{
  "num_hidden_layers": 8,
  "hidden_size": 512,
  "n_experts": 64,
  "experts_per_token": 4,
  "d_expert": 48,
  "d_shared_expert": 256,
  "hidden_act": "bilinear",
  "moe_layers": [0, 1, 2, 3, 4, 5, 6, 7],
  "router_score": "softmax",
  "normalize_top_k": true,
  "routed_scale": 1.0,
  "balance_loss": 0.0011,
  "balance_bias": true,
  "router_z_loss": 0.001,
  "n_groups": 8,
  "groups_per_token": 4,
  "shared_expert_gate": true,
  "init_std_router": 0.0384,
  "lr_router": 0.000249,
  "num_attention_heads": 8,
  "num_key_value_heads": 1,
  "head_dim": 64,
  "vocab_size": 8192,
  "norm": "rmsnorm",
  "norm_place": "pre",
  "norm_eps": 1e-06,
  "positions": "rope",
  "rope_theta": 10000.0,
  "rope_fraction": 1.0,
  "qk_norm": false,
  "attn_scale": 0.125,
  "tie_word_embeddings": false,
  "parallel_block": false,
  "init": "trunc",
  "init_std_qkv": 0.025,
  "init_std_o": 0.0,
  "init_std_up": 0.025,
  "init_std_down": 0.0,
  "optimizer": "muon_variant",
  "learning_rate": 0.00735,
  "lr_mult_o": 1.28,
  "lr_mult_down": 2.0,
  "beta1": 0.93,
  "lr_head": 0.00609,
  "max_grad_norm": 1.0,
  "warmup_steps": 200,
  "schedule": "wsd",
  "decay_fraction": 0.773,
  "decay_shape": "cos",
  "final_lr_fraction": 0.0,
  "batch_tokens": [32768, 65536, 131072],
  "max_seq_len": 1024,
  "doc_mask": false,
  "train_tokens": 352300000,
  "max_steps": 5385,
  "dataset": "wikipedia_en"
}
Below are experts of layer 3 (counted from 0) of a mixture-of-experts language model. Rows are named router (the router's row for the expert), gate (a neuron's input weights, with its number), up (a neuron's input weights, with its number), down (a neuron's output weights, with its number) and show model dimensions 256-383. Each number is 128 + 32 x the weight over its row's rms, rounded and kept within 0 to 255.
Before each expert's rows: "comes after" lists some tokens at least twice as common just before its tokens as in all text; "comes before" lists some tokens at least twice as common just after its tokens as in all text. This comes from a sample of Wikipedia text that the model never trained on. Tokens count by the router's weight.

# expert 12
comes after: " |", "|", " October", " November", " at", " December"
comes before: " |", "|", "-", "–", "0", "1"
router [104 132  87 153 126 112 116 168 104 162 158 149 150 109 159 174 103 156 144  97 113 111 111 141  47  69  94 127 119 137 122  94 103 162  93 101  76  70 154  93  86 170 118  47 102 114 131 130 183 154 156 111  97 195 116  92 115 108  95 160 126 143 210 169  63 115  93 118  89 117  98 124  70 172 114  97 159 127 189 161 135 114 136 126 131 151 101 139 178 197 117  78 139  98  82 165 157 197 123 152  73 100 118  71 101 111 178  99 100 128  97 122 179 137  96 180 121  91 144 119 136 134 116 148 123 122 154  91]
gate0 [100 138 114 158 108 168 215 105 162 107 138 188 129 132 110 121 167 117 137 161 135 122 124 141 185 101 187 144 194 106  97 139 117 119 120 100 178 124 102 102 135  68 150  70 160 175 100 191  58 109 121 131 111 142 121 133 122  87 176  89 123 186 108 124 128 173 182 154  95 130  83  90 111 164 164 111 168 122 149  92 189 200  91 161 152 131 171 116 118 105 138 163  96 128 164 118  87 147  74  78 123 123 155  85  95 116 107 102 138  98 127 206 148 171 169 139  82 101 172 108 152  75 134 143 134 133 148 143]
up0 [144 108  99 125 187 106 108 147 119 185 152 153 128  85  82 160 114  98 157 171 151 148 100 149 161 134 156 123 118 174 127  97  38 150 107 163 151 137 123 183 162 113 162 154 152  86 154  82  63 116 146  89 146  99 126 106 147 129 114 131 102 140 162 160 137 121 124 151 138 136 138  55 121 118 108 135 140 103 107 134 129 143 114 141 158 122 173 169 144 111 113 161 174 137 122 122 116 131 156 116 148 127 122 163 147 187 136 171 174 145 154 133 181 109 149 207 113 104 101 105 127 139 151  74 117 130 137 129]
down0 [118 183  85 175 135 132  92 174 123 143 116 147 102 147 156  90 171 146 141 133 137 184 133 168 152  97  94 147  87 112 170 160 109 117 126 128 191 112 137  89 137 127  33  82 180 109 173 134  61 166 152  91 108 133 113 168  91 161 131  93 111 159 150 141 126 132 156 144 128 125 164  96 197 124 151 134 177 117  75 129 130  88 152 163 177 103  99 146 150 117 126 165 163  73 154  90 131  95  99 121 120 118 161 158 108 137 142  80 152  73 126 133 172 192  63 115 157 120 140 135 184  97 197 169 115 137 140 129]

# expert 23
comes after: " the", " a", "ed", " The", " known", " it"
comes before: " the", " a", " his", " an", " their", " her"
router [122 148  90 101 148 125 138 142 157 144 134  91 155 129 106 102 144 119 160 130 200  97 142 193 110  99 156  60 161 118 107 125  96 187 130 190 104 134 174 145 184 182 173 142  96 130 100 131 126 101 120 110 155 141 101 120 105 110 116 177 116 139 163 211 147 138 129 158  91 109  71 203 114 162 101 168 122 131 132 165 148 146 122 131 151 153  68 127 124 151 209 112 152 105  63 113 143 130 119 101 111  79  88 154  75 138 122 129  80  95 101  66 171 119 114 167  97  74  83 128  79 133 110 142 116  94 148 130]
gate0 [176  74  87 171  70 152 115  44 110 166 127 113 139 154 123 119 156 165  94 113 105 142  95 183 130 113 160 105 108 158 110 144 161 160 144 129 127 120 123 177 112  93 126 148  98 116 199  88 146 129 133 123 108  87 145  85 152 132  59 174 107 117 160 117 142 200 142  98  86 127 150 106 123 134  88 160 113 133 124 115 114 129 119  42 129 108 123 112 129 120 155 121 139  85 126 110 103 158 151 148 153 157  76 179  83 117  97 148 143 143 196  99 117 134 134  88  98 143 102 114 129 150 106 186  76 115 114 145]
up0 [141 171 113  87 171  97 115 113 173 135 195 192 123  95 110 190 145 112 137 102 144 151 117 111 128  76 165 111 127  58 169 139 123 176 110 173 140 129 122 123 117 181 134 130 115 142 142 168 125 155 153 134  94 125 115 128 131 179 117 180 163 122 107 137 117 120 155 125  48 155 160 155 145  87 154 129 152  83 110 183 134 141 121  41 133  86  99 122 149 132 137  65 144 153 156 130 150 141 105  71 154 183  87 175 150 126 113 112 156 104 130 161 126 126  96  76 106 155 141 133 154 121 149 149  66  88 122 147]
down0 [122  91 128 139  89 182 183 162  96 174 139 104  65  92 122 187  48 114  86 126  86 126 106 152  95 155 124 137 100 157 125  91 202 171 185 148 116 131 146 129  99  92  71 112  91 107  70 116 125 110 120 108 124 113 162 120 117  78 142  95 156 181 138 100 141 136 142 139 135 145 143 188 119 193 100  65 160  77 156  50 110 142 134 108 152  64 120 151 153 139 108 113 164 115 178  94 121 103 116 145 102 206 106 101 132 140 132 102 101 127 110 130 148 128 165 115 157 189 132  14 162 155 153 118 104 130  95 146]

# expert 58
comes after: ".", "=", "\"", " that", " said", " stated"
comes before: "=", "The", "In", "\n\n", "19", "born"
router [ 71 170  68 142 118 149 123 143  87 120 119 146 138 149 122 157 148 133 148  95 120  86 146 160 135 122 121  81 184 130  68 153 128 129 116  93 106 103 157  99  83 155 134 118 171 150 133 154 137 151 127 112 174 161  60  82 146  76 116 153 103 103 159 111 116 131 103 195 127 137  65 137  85 172  92 162 101 131 126 161 128 193 204 202 175 144  81 144  79 146 154  94 137 108  77 118 177 131 173  90 119  54 153 102  76 114 153  98  98 184 135 144 133 109 108 161  86  74  92 152  78 125 131  84 148 188 204 134]
gate0 [ 79 108 185  43  72 154 111 116 121 148  82 113 148 129  90 166 142 134 110 152 123 151 124 156 127  86 127  98  96 152 142 105  84 114 120 167 132 174 123 126 115 116 150 145 171  96 148 127 133 143  69 109 147 108 104 106 153 128 136 101 122 126 114 153  93 178 151  91 102  97 136 113 164 127 132  87 139  86 149  87 149 156 112 146 106 128 140 107 146 156 110 149 142 127 192 128 120 149 101 165 141  65 140 100  95 144 146  97 122 154 125 134 116 122 140 147 173 121  90 132 135 125 174 130 147 129 152 144]
up0 [149 127 195 178 143 159 137 139 186 108  82 104 173  79 154 142 161 131 135 117 114 121 149 121 150 119 144 108 123  74 128 129 117 113 135 131 135 115 127 110 156 159 115  75 109 143 112 159  63 112  78 126  80 158 117 165 107 128 146 188 138 153 137 101  73 146 151  77  68 148 156 128 197 122  89 138 149 132 129 163  83  96 124  96  95 133 128 134  98 113 136 144 107 168 177 163 121 133 142 106 125  99 178 154 150 145 120 159 111 110 129 107 118 112 129  99 113 172 133 134 126 139  70 170  55 160 128 186]
down0 [108 134 144 133  97 121 119 141 164 174 136  93 151 123 153 147 149 141 175  73  90  79  94 112 118  92 143 115 144 141 189 113  68 131 136 190  75 111 148 131 156 105 157 143 197 146 155 142 116  49 163  75  83 139  90  71 157 129 145 140 102 148 145  87 146 146  87 117 153 183 136 111  96 141 126 129 178 167 136 126 140 168 130 116 141 168 116 170  74 138 101 145 111 120 133 106 112  92 126 189 112 133 121  83 128 101 125  82 129  88 138 120 153  25 161 144 175 123  93 205 133 136 162 125 147 151 178 120]

# expert 2
comes after: "=", " \"", "\n\n", " it", " =", " It"
comes before: "=", "\n\n", " a", "The", "See", " been"
router [ 99 152  61 182  81 158 132 163 115 155  94  58 140 138 131  85 179  89 174 108 120 120 108 180 138  98 162 117 194 148  86  81 129 137 151 134 141  94 107 111 145 138 126 130 121 141 165  89 180 171 190 114 135 147  97  89 157 140 126 134  57 127 147 200 108 114 136 173 121  76  92 137  74 140 104 172 112 112 146  93 157 142 127 137  96 126  99 132 128 126 191 101 105 145  83 142 130 163 183  84  59 105  91  44  73 121 130 100  96 107 130  71 168 113  66 151 146 136  91 157 112 126 115 141 161 182 173  82]
gate0 [159  87 185 112 146 137  64 137 141 138 147 183 136 143 103 122 123 139 153 141 100 114 173 124  98 113 168 127 218  86 133 169 148 160 142 147 131 145 129 109 101 121 194 127 128 138 147 106 107 134 158 134  99 140  88  89 164  92  91 117 116 112 184 113 173 177 159 101  90 115 173 126 114 174 131  90 137  77  97 137 105 110 133  99 136 111 120  80 123 110 157 121 173 189  77 173  94 127 109 114  94 120 106 120  65 164 121 203 118 127 115 158 144  80  99 148  46 130 129  52 150 114 133 102  90 112 105 107]
up0 [185 115  79 162 116 140 185  92 100  88 127 133  68  74 155 177 106 146  98 115 106 154  64 176 124 108 124 127 103 163 147 172 116 109 136 178 165 157 152  71 140 210 151 138  63 149  96 104 178 127  94 100 101 132  80 138 104 139 119 154 143 116 104 172  89 142 100 151 132 126 165 113 100 130 170 177 153 140 119 154 163  93 140  79 114 168 106 193 116  97 135 123 152 116 144  88 115 141 131 181 119 156  95 174 146 108 152 130 155 150 172 175  99 133 117 130 125 134 122 128 149 151 134 154 154 182 167 104]
down0 [132  99 126 158  39 140  84 115 155 119  76 128 177  75 163 178  81  76  99 112  94 142 101 120 173 129 142 179  84 148 123 112 151 162 213  55 152 144 111 137 109 127 123  86  98 120  89 176 112 142 155 104  73 109 118 123  95  88 146 109 153 165 123 130 149 108  93 174 112 165 112  96 144 185 107 150  87 122 138 119  88 120 182  63 120 163 135 132 129  95 153  81 134 155 165 175  84  77 120 132 127  90  84 160 179 121 134 100 102 117  82 194  91  80 135 109 106 162 133 104 147 129 113 172 153 103 156 103]

# expert 5
comes after: " in", ",", " (", "19", " 18", " In"
comes before: ",", ")", "–", ".", " 18", " –"
router [111 115 102 137 164 166 114 196 122 145 144  90 161 132 145 125 137 122 121 129 140  98 122 139  93 132 120  82 128 209 111 107 104 148 173 134  90 120  74 130  84 161 187  81 163 112 142 127 137 122 137  88 156 153 115 157  99 124 122 125 112 105 165 152 142 113 105 200 117 115 127 171  69 196 100 151 104 130 183 162 118 137 135 140 157 165 115 185 138 186 112 158 202 117 125 139 219 194 131 135 148 110 122 117 122 101 133  94 134 166 151 124 125 156 115 187 137 110 135 132 111 134  59 119  75 140 135 137]
gate0 [ 83 185 111 125 124 140 117 160 107  86  92 141 121 127 143 141 111 110 111 124 102 171 142 101 161 122 205 132  88 147 132 117  83 105 169 180 150  93 164 159 139 153 106 147 147 150 127  89 110 111 115 121 226 106  77 221 148 136 118  76 131 112 101 162  89 106  96 137 128 136 166 151 100 119 106  89  68 164  86 125 203 117 166  85 123 132 122 169  71 130 112 190 104 115 100 180 134 106 148 134 102 132 161 103 130  80  92  91 101 168 158 131  92 148 151 121 189 167 149 147  44 138 110  74  56 110  82 155]
up0 [167 119 136 117  87 128 141  43 138 178  97 167 108 142 145  88  60 106 119 117 122 126 106 169 143 116 106 136 191 113 140 187 149  88 185 132 126 146 123 112 132  93 132 124  94  94 159 126 136 114 117 152 144  71 135 109 131 110  61 102 120 145 133 129 148 156 119 169  72 101 128  87 150 120  87  74 143 158 109 147 101 177 100 145 102 124 139  54 147 153 174 140 176 135 149  64 127 151 167 110  50 136 143  95 111 183 120  95 117 110 132 133 137 148 105 148 114 140 162 152  94 126 118 125 153 149 176  88]
down0 [ 80 172 145 172 177 102 162 137  91 112 164 125 104 141  93 105 179 119 145 118 169 121 136  77 135 168 173  55 121 124 111 112 114 125 143 189 119 120 181 145 106 165 114 149 155 163 121 200 123 132 173  48 132 135 135 169 113 157 116 151 171 118 110 155  82 147  97 127 116 171 169 140  75 155 212 180 132 142 121 127 173 115 155 127  85 150 137 145  72 158 171 113  79 144  95 171 101  80 145 108 144 163 166 116  78 106 113 133 120 123  95 110  79 144 154  81 191 159  84 134 127 167  69  80 155 141  97 127]

# expert 11
comes after: "=", " of", "  ", " in", " =", " to"
comes before: "\n", "=", "  ", "\n\n", " first", " city"
router [119 163  66 123 160 124 110 160 145 148 131  80 146 128 141 118 104 133 153  87 129 146 129 179 119  80  98 113 117 164 143 144  36 127 145 153 100 120 109 146 112 132 157 131 115 108 171  89 121 174 185 115 105 141 116  79 174  53 162 146 137  57 142 159 134 103 106 190  99 118  92 138  99 158  86 199  90 133 150 161 168 165 109 127 139 126 104 186 118 142 129  81 148 130  72 133 134 160 146 119 128 113 121  83  86 140 130  76  85 146 133 107 163 124 101 111  86  91 101 123  63 168 109 112 129 121 123 124]
gate0 [107 148 159 129 155  98  49 172 142 127 152 134 144 124 103  68 160 120  70 173 111 128 142 155 153 157 129 163 175 121 123  79 124  97 155 162 137 173  95 151 114 108  97 135  93 134 149 165  88 119 104 123 120 115 147  94 113 138  91 134 118  84 129 172 176 124 160 110 139 152 130 152 138 129 107 168 174 122 111 175 222  75  71 170 158 150 204 174 113 176 158 153 101 129 136 174 150 136  83  92  55 151 140 102 185 138  66 164  97 153  81 120 134 145  77  89 157 184  73 155 132 125 133 134 158 117  84 107]
up0 [169 208 157 151 119 127 100 130 156 129 147 137 130 146 109 152  95 125  76 124 116 150 157 190  81 146 122 154 191 157 114 158 131  81 207 147 170 167 122 178 113  98 100 142  98  99  84 136 119 146 108 137 104 133 164  82 108 160 128 112  83 131 129 105 194 126 100 104  87 191 145 133 157 141 152 167 157 156 160 139 148  88  83  93 168 111 158 191  92 162 136 126 103 119 119 150 116 147 144 139 114 118 142 131  81 172  97  89 153 121  34 152  79 143 127 126  71 176  58 175 130 146 152 120 154 129  93 140]
down0 [122 180 138 203  83 127 180 103  96 157 113  95 180 213 168 136  83 115  85  98 107  94 155  98  94 101 123  95 117  85 164 143 111 114 130 151 163 150 123  82 158 166 115 150 106 140 152 126 134 147  54 116 130 174 124 140  80  81 130 114 104 158 103 104 137 128 117 106 111 135 132 113 145 115 106 148 148 113 118  55 125 142 194 142 145 113 118  98 106 144 130 123 168  62  99 140 130  74 111 151 203 122  87 135  83  85 126 146 118 138 147 131 103 118 106 149 101 159 179 152 182 189 192 131 103 131 149 123]

# expert 32
comes after: " the", " a", " The", " was", " and", " to"
comes before: " of", "s", "ed", "ing", ":", " in"
router [ 84 146  63 112 171 142 113 106 155 116  95 132 108 124 164 133 133  98  80  83 168 132 131 133  78 153 125 105 161 144 140  94  91 163 134 137 102 119 157  63  98 160 146 130 102 119 154 105 121 144 184  68 148 165  73 107 102 120 174 143 145  83 136 139 107 103  92 182  95 118  98 116 133 109  82 209 130 145 165 157 126 156 140 127 142 180 128 143 114 177 128  95 221 123  94 145 102 159 148  98 123  89  97  99 158 145 127 113 114 157 116 120 204  77  61 133 131 127 106  92  84 121 122 166  88 117 124 133]
gate0 [128 122 177 160 105 112 101 165 122 118  73 148 134  97 117 143  74 114 135 102 130 132 140 165 215 139 146 166 114 167  97 100 138 127 105  53 122 132 122 177 120 123 108 155 200 167 186 175 158 119  87 156 132 155 105 138 165 150  96 141 103 164 144 115 220 154 142 140 149  96 127 149 114 161 140  70 126 134 104 171 130 142 150 201 158 147 121 135 123 170  82 205 118 186  80  98 129  93 124 117 177 163 140 193 121 126 148 120 129  53 149 150 160 172 102  90 100 108 113 187 165  89 109 128 117 111 158  62]
up0 [124 102 110 113  77 144 142  91 125 143 165  61  82 146 119 168 176 146  99  66 132 133 140 143 141 175 135 126 109 152 130 117 117 173 149  91 156 100 117  76 195 101 160 112 149  95 144 113  67 153 107  75 140  87 101 125 112 117 165  67 105 141 154 121 119  84 181 184 163 153  77 142  72 108 136 102 140 136 145 142 158 138 115 154 118 123 157 124 125 122  99 180 158 157 105 110 125 106 123 117 105 154 110 145 100 166  98 140  87 158 138 164  81 155 164  87 152  88 126 156  82 153  95 119 103 116 156 135]
down0 [158 154 137 117 160 147 104 174  93 155  87 159 100 103  93 158 112 101 118 128 151 170 118 112  71 118 152 144 144 119 156 138 156 177  97  77 122 174 113 152 107 106  86 148 182 108 115  77 129 122 107 105 152 141 121  97 133  73 104 153 102 164 146 146 175 134 131  84 112 122 194 109 178 116  87 178 141 115 125 141 116  95  98 140 167 124 120 100  54  83  98 117 134 115 113 159 158 140  82 120 150  34  80  93 112 116 152  83 132 114 145 245 134 114  90 105  99 136 154 149 109 109 174 164 148 144 118  96]

# expert 37
comes after: "–", " |", ".", "-", ",", " ("
comes before: " |", ".", "%", ";", ")", "–"
router [ 81 139  86 131 169 174 152 161 160 137 138 102 162 144 138 149 149 127 162  95 153  93 142 165 121  72 125  81 168 131 145  95 130  96 130 171  49  98 101  73 153 140 128 100  99 128 151 119 138 111 167 119 165 162  87  95 131 128 136 140 122 108 182 149 121  88 123 153  65 106 125 129 110 111  61 135 109 113 134 159 133 162 160 114 165 167 100 151 116 130 116 118 193 131 138 140 158 119 178 121 105 144 167  80   0 132 111 132 108 135 119 108 130  79  49 141  97  77 133 155 112 144 109 120 129 166 117 145]
gate0 [160  69 116 117 166 178 138  94 122 180 148 127 118 106 162 141 123 175 148 132  60 172 170 177 100 100 147 180 181 122 161 184  84 150 126 128  96 137 104 122 130 158 145 162 108  87  89 122 136 140  53 117 168 128 158  81 137  93 177 166 158 125 138 154 168 166 166 152 164 117 119 167 140 166  89 132 188 123 103 118  77 148  96 106 129  79 165 169 126  34 132 122 113 117 133 169  98 134 117 152 182 115 101 181  86 134 169 115 154 152 119 167 112 116 152 104  84 135 157 125 155 115 186 159 176 159 123 110]
up0 [114 181 222 117 122  66  92 115 122  66 133 136 153 101  60 180  63  96  90  84 207 132 131  72 173 120 130 119 105  99 120 151 121 131 129 184 141 117 152 168 176 170 102 121 178  75 176 103 133 112 152 185  94 136  97 149 138 141  99  98 144 147 114 150  55 101  75  62 107 119 135 149 159  48 199 100 186 148  73 113 145  80 145 100 136 114 124 148 127 176 138 143 158 131 117 112 128 144 110 106  68 140 107 121 118 118 103 102 122 170  86  57 103 108 156 103 110 162 116 130 127  65 125 189 119  47  98 112]
down0 [183  95 159  94 131 117 146  91 178 158  95 149 166 105  81 112 117  54 171 117 177 124 146  94 179  93 108 128 117 176 160 159 111 106 170 118 102 173 110 185 169 103 122 124 116  89 116 124 173 111 157 126 156 173 116  81 142 180 140 119 160 130 109 142 118  93 152 168 127 150 126 131 142 117 157 132  99  82 128 181 156 129 108 125  95 144 163 201  88 156  96 114  73  88 171 117 175 115 139 143 134 143  99 126  78 168 157 171 129  51 106 163 142 141  98 113 125 179 140 165 131 113 130  93 188 207 155  77]

# expert 16
comes after: "\n", "=", ")", " =", " U", " M"
comes before: "\n\n", "-", " The", "=", " In", " It"
router [ 72 146 121 134  91 150 112 178  94 177 107 140 112 102 152 139 131 104 154  99 182 110 118 173  86  93 115 119 173 166 109 118 113 160 146 155 120  62  98 115 143 131 145 101 115 173 179 120 170 173 157 119 166 104  98 113  99 113  95 111  71 110 125 123 126  75  73 150 132 132 111  99 108 171 104 145 102 162 163 143 134 139 138 111 169 162 140 189 128 161 123 112 172 154 158 177 176 143 114  83  98  76 105 108  86 117 153  54 134 178 145 127 124 123 147 153 110  95 125 139  87 135  51 119 133 130 166 147]
gate0 [128 122 166 130 110 100 140 126 121 157 118 127  63  86 140 120 177 140 155 164  78 115  54 138 158  82 137 110 148 152 150 102 148 146  81 156  97 153 148 155 192 124 139 115 113 114 115 115 158 128 115  92 140 101  91 144 162 151 103  91 123 168 113  95 121  73  75 140 204 150 103  51 150 129 156  97  58 108 176 134 155 150 146 119 113 139 155 155 163 135 114 187 127 123 116 132 141 195 124 169 113  98 150  57 164 104 106 100 117 129 182 125 164  89 171 164 165 105 105  89 100 128 141 128 157 110 224 144]
up0 [118 196 169 146 129  75 163  73 118 116 138 125  63 117 130 115 116 152 135  83 115 144 167  95 125 140 151 122 122 119 140 160 124 115  98 143 139 151 187 200 144 118 120 112  96 184 154 124 151 181 176  74 172 126  91 129 157 133 148 125 114 135 164  83 140 111 113 113 161  94 149  98 111 146 123  57  40 164 104 159 128 133 110 128 154 166 104 119 125 145 154 132 141  94 115 159 116  91 123 151 132 170 152 113 165 183  99  83 153 115 175 109 184  90  70 180 163 100 101 106  84 110 124 138 195 203 112 127]
down0 [133 191  64 147 151 160 157 123 182  97 111 165 191 119 112 158 143 136 185 109 134 129  80 101 110 110  91 136 111 194  98 136 134 127 103 101  64 139 131  95 115 136 112 119 183 115 117 107 105 187 102 126  93 129 190 103 160 119 106 148 163 125 141 153 200 178 153 116 131 161 102 136 148 111 180  77 137 106 107 125 122 161  78  88 130 156 172 161 114 100 110 151 148 132 145  83 130  89 128  86 209 120 110  79 100 106 145 160  69 147 195 203 113 114 162  78 137 172 164 160 120 100 123  99  96  76 111 111]

# expert 52
comes after: " the", " a", " The", " and", " his", " an"
comes before: " of", ".", ",", "s", " in", " and"
router [108 158  60 189 116 164 147 129 164 161  81  99 174 148 161 107 154  94 125 111 141 164 131 157 104  94 150  97 160 129 104  89 109 125 118 175 152  90  99  66 101 150 134 130 148 119 125 119 149 163 148  99  86 156  51 126 170 124 164 106  80  89 173 121 166 109 125 159 114 100 102 150 121 113  93 167 106 225 192 156 105 166 164 121 130 131 127 163 105 179 122  66 120 160 129 113 146 141 188 113 100 120 144 155 106 155 137  79 119 144 105 101 172 125  66 120  93 120  93 132 147 141 109 139 158 211 203 113]
gate0 [130 151 136 200 122 128 123 153 126 169  94 206 106 136 112  88 149 151 183  70 125 142 149 141 133 120 188 162 173  64 126  72 162  80 124 129  92 110 123 143 143 133 111 121 112 121 120 167 115 152  69 104 127 166 121  89 127 126 127 225  95 121  88 112 101 150 147 194 178 107 104 102  88 124 150 140 127 104  99  75 170  96 146 133 128 122 135 127 174  88  79 127  75 109 171 131 111 151 156 107 123 106 158 134 157  53 110 104  95 178 166 120 172 140  64 130 167 208 177 189 135 122 123 115 192 132 113  95]
up0 [118 147  90 150  85 167 131 152 135 179 104 178 127  94 161  62 168 108 152  97 194 156 175 138 125  82 133  73  90 142 135 118  74 179 134  96  68 148 142  76 119  78 112 103 171 152 100 105 150 178 211 165 145 164 169 145  91 112 159 183  89 125 104  83 138 117  90 111 118 175 107  91 140 100 124 126 126 111 111  94  91 109 105 154 160  76 141  95 146 101 126 103 115 113 112 134 117 114  91 128 103 139 144  99 139 101 179 158 114 178 125  99  98 101 135 169 111  98  93 151  97 127 189  82 172  84 148  78]
down0 [128  92 117 166  91 123 120 104 118 199 136 154 119  90  92 112 160 127 140 101 124 152 133 124 109 132 137  91 138 124 129 165 120 196  82 140 204 163  97 142 112  60 153 142 139 116 125 118 105 153 163 228 105 128 120 129 131 157 128 154 226  87 103 133 110 100  86 201 140 146  97  95 142 126 120 171  88 142  50  72  52 128 102 175 151 108 122 119 109  87 173 147 138 154  47  89  57 140 144 114 112 159 148 149 151 149 111 170 118 161  81 105 156 150  91 128 154 137 165  90  99  60 133  96 159  55 175 117]

# expert 7
comes after: "  ", " 0", "1", "%", "0", " 1"
comes before: "\n", "  ", " 0", " 1", " 2", "|"
router [ 69 139 104 137 122 175 124 210 149 130 127  55 148 153 196 110  94 140  92  64 118 153 156 131 108 131  98 132 154 178 154 108  32 154 157 126  55  74  99 102 121 131 136 119 141 146 137 130 138 158 171  50 143 188 147  86 172  88 158 143 149  76 151 152 115  84 135 185  65 103 117 148 151 139  91 148 152 158 193 141 128 201 128 141 140 170 106 153 112 139 154  99 155 134  96 165 162 149 159 103 134 111  69 149  61 144  90 131  84 164  97 116 133  80  81 168 125  60  99 150  98 139 156 107 120 168 147 106]
gate0 [131 104 131 144  42 146 163  67 161 112  65 134  78 123 101  78 132 106 128 109 128 156 150 130 157 125  94  95 113 139 148 155 123 133  86  78 127 126 104  98  67 117 167 135 115 162 154 125 132  64 108  40  85 138  87 172 203 128 112  95 151  96 143 128 120 164 137 111 101  71 113 120 145 188  69 130 118 116 129 128 163 176 110 162  84 140 175  58 170 112 155 106 104  85 151 163 138 100 129 106 117  98  82 162 159 170 117 109  65 170 133 128 129 139 114 119 147 129 103  88  87  92 146 139 161 109  93 111]
up0 [157 123 140 159 125 169 132 115 140  61 120  84 121 149 104 143  57  98 161  98 105 118 141  77  86 124  88 120 123 145  92 143 110 148 152 127 102 124 148 109  68  71 130 169  92 197 110 130 123 138 142  72 145 140 106  69 170 128 105 109 145 107 140 115 178 139  77 106 166 120 133 128 136  87 150 124 114 118  48 110 187  92 133 175 102 122 153  66 110 117 154 138 103 115 126 156 164 107 139 127 101 197 160 135 132 110 138 121 105 167 147 116  96 143 107 157  98 129 128 132 141 103  96 157 164  82  83 181]
down0 [ 71 209 149 176 155 152 147 113 184 179 121 112  52 152 131  88  95 121  86 113 120 102 129 162 154 166 134 167 147  71 101 143 186 167 163  80  70  98 160 124 187 140  77 176  61 128 145 134 110  86 101 149 131 123 105 119 154 144 158 107 106 107 113 155 120 143  89 123 230 154 124 195 105 106 104 109 104  67 112 196 148  98 109 146 131 148 124 111 126  60 166 125  84 146 141 125  55 169 141 116 143 114 135 154 132  79  89 199 154 129 198 150 151 157 112 112 144 160  99  82 137  91 105 153  95 157 146 139]

# expert 49
comes after: ".", ")", "=", " E", "D", "H"
comes before: "\n\n", "=", " The", " He", " In", "In"
router [ 80 142 117 157 108 146 132 141 100 135 137 112 135 106 135 113 121  73 146  90 136  69  71 161  82 101 112 109 143 140 120  97 108 134 158 105 116 124 118  86 115 136 126  96 114 133  89 136 183 113 173  70 128 167  70 157 118  56 115  90 109 131 172 137  74 127 124 197 136 103  44 141 127 143 108 180 114 149 168 132  71 201 125 135 116 146 139 112  81 163 141  54 119  91  98 171 109 132 157 108 125 159  99  49  83 128 146 140 107 155  86 104 159 118 139 123 166  92  83 103 128 132 131 185 149 115 158 117]
gate0 [112 105 154  80 115 134 165 179  78 150 101  58 112 157 105 128 141 135 165 169  83 169 105 122 119  97  97 125 168  95 147  96 183 127 123 109 133 136 171 114 121 116 102  85 203 133  71 163 178 157 140  93 124 124  46  91 130 108 115  72 148 123  73 151  80 149 104 127 138 164 114 139 173 139 102 117 139 144 173 117  44  74 159 116 101 116 190 101  92 141 107  93 127  25  91 178 133 126  94 157 147 152  95 106  92 106 157 127 127 131 144  66 115 142 142 151  71  83 115 122 151 136 113 110 170 152 185  96]
up0 [129 114 156  93 111 119 126 105 105 117 127  84  85 149 128 141 164 127  93 133  72 141  96 112  95 135  90 134 122  78 149 140  34 130  89 135 118 124 111 110 142 125 148 134 148 155  74 128 190 125  85 100  80 103  91  58  76 157 106  80 140 105 105  98 143 104 128 189 168 123 126 123 138 162 112 106 156 125 103 221  41 121 118  62 111  84 184 176 117  94 133 138 134 128 133 181 162 162 103 126 147 171 108 130  68  93 141  87 182 126 102 104 203 123 141 141 126 124 163  59 110 103 121 128 105 130 148 113]
down0 [156 100 104 161  92 172 136  92 169 172  94 144 138 149 100 134 138  82 130 105 134 182 110 108 124 145 132 146  91 108 112 120 139 127 140 153 104 176  83  92 123 177 154  84  66  25 130 111  83  98 118  90 212 124 145 187 102 128 165 148 139 189 173  88 163 203 157 103 188 162 170 143  76 135 153 113  86 168  93 202 136 111  87 186 129 162 106  89 141 134 101 150 170 149  72 133 116 129 219 117  94  92 132 122 133  78 102 159  94 155 131 112 152 116  99 127 111 103 144 100 141  84 118 121 126 146 127 107]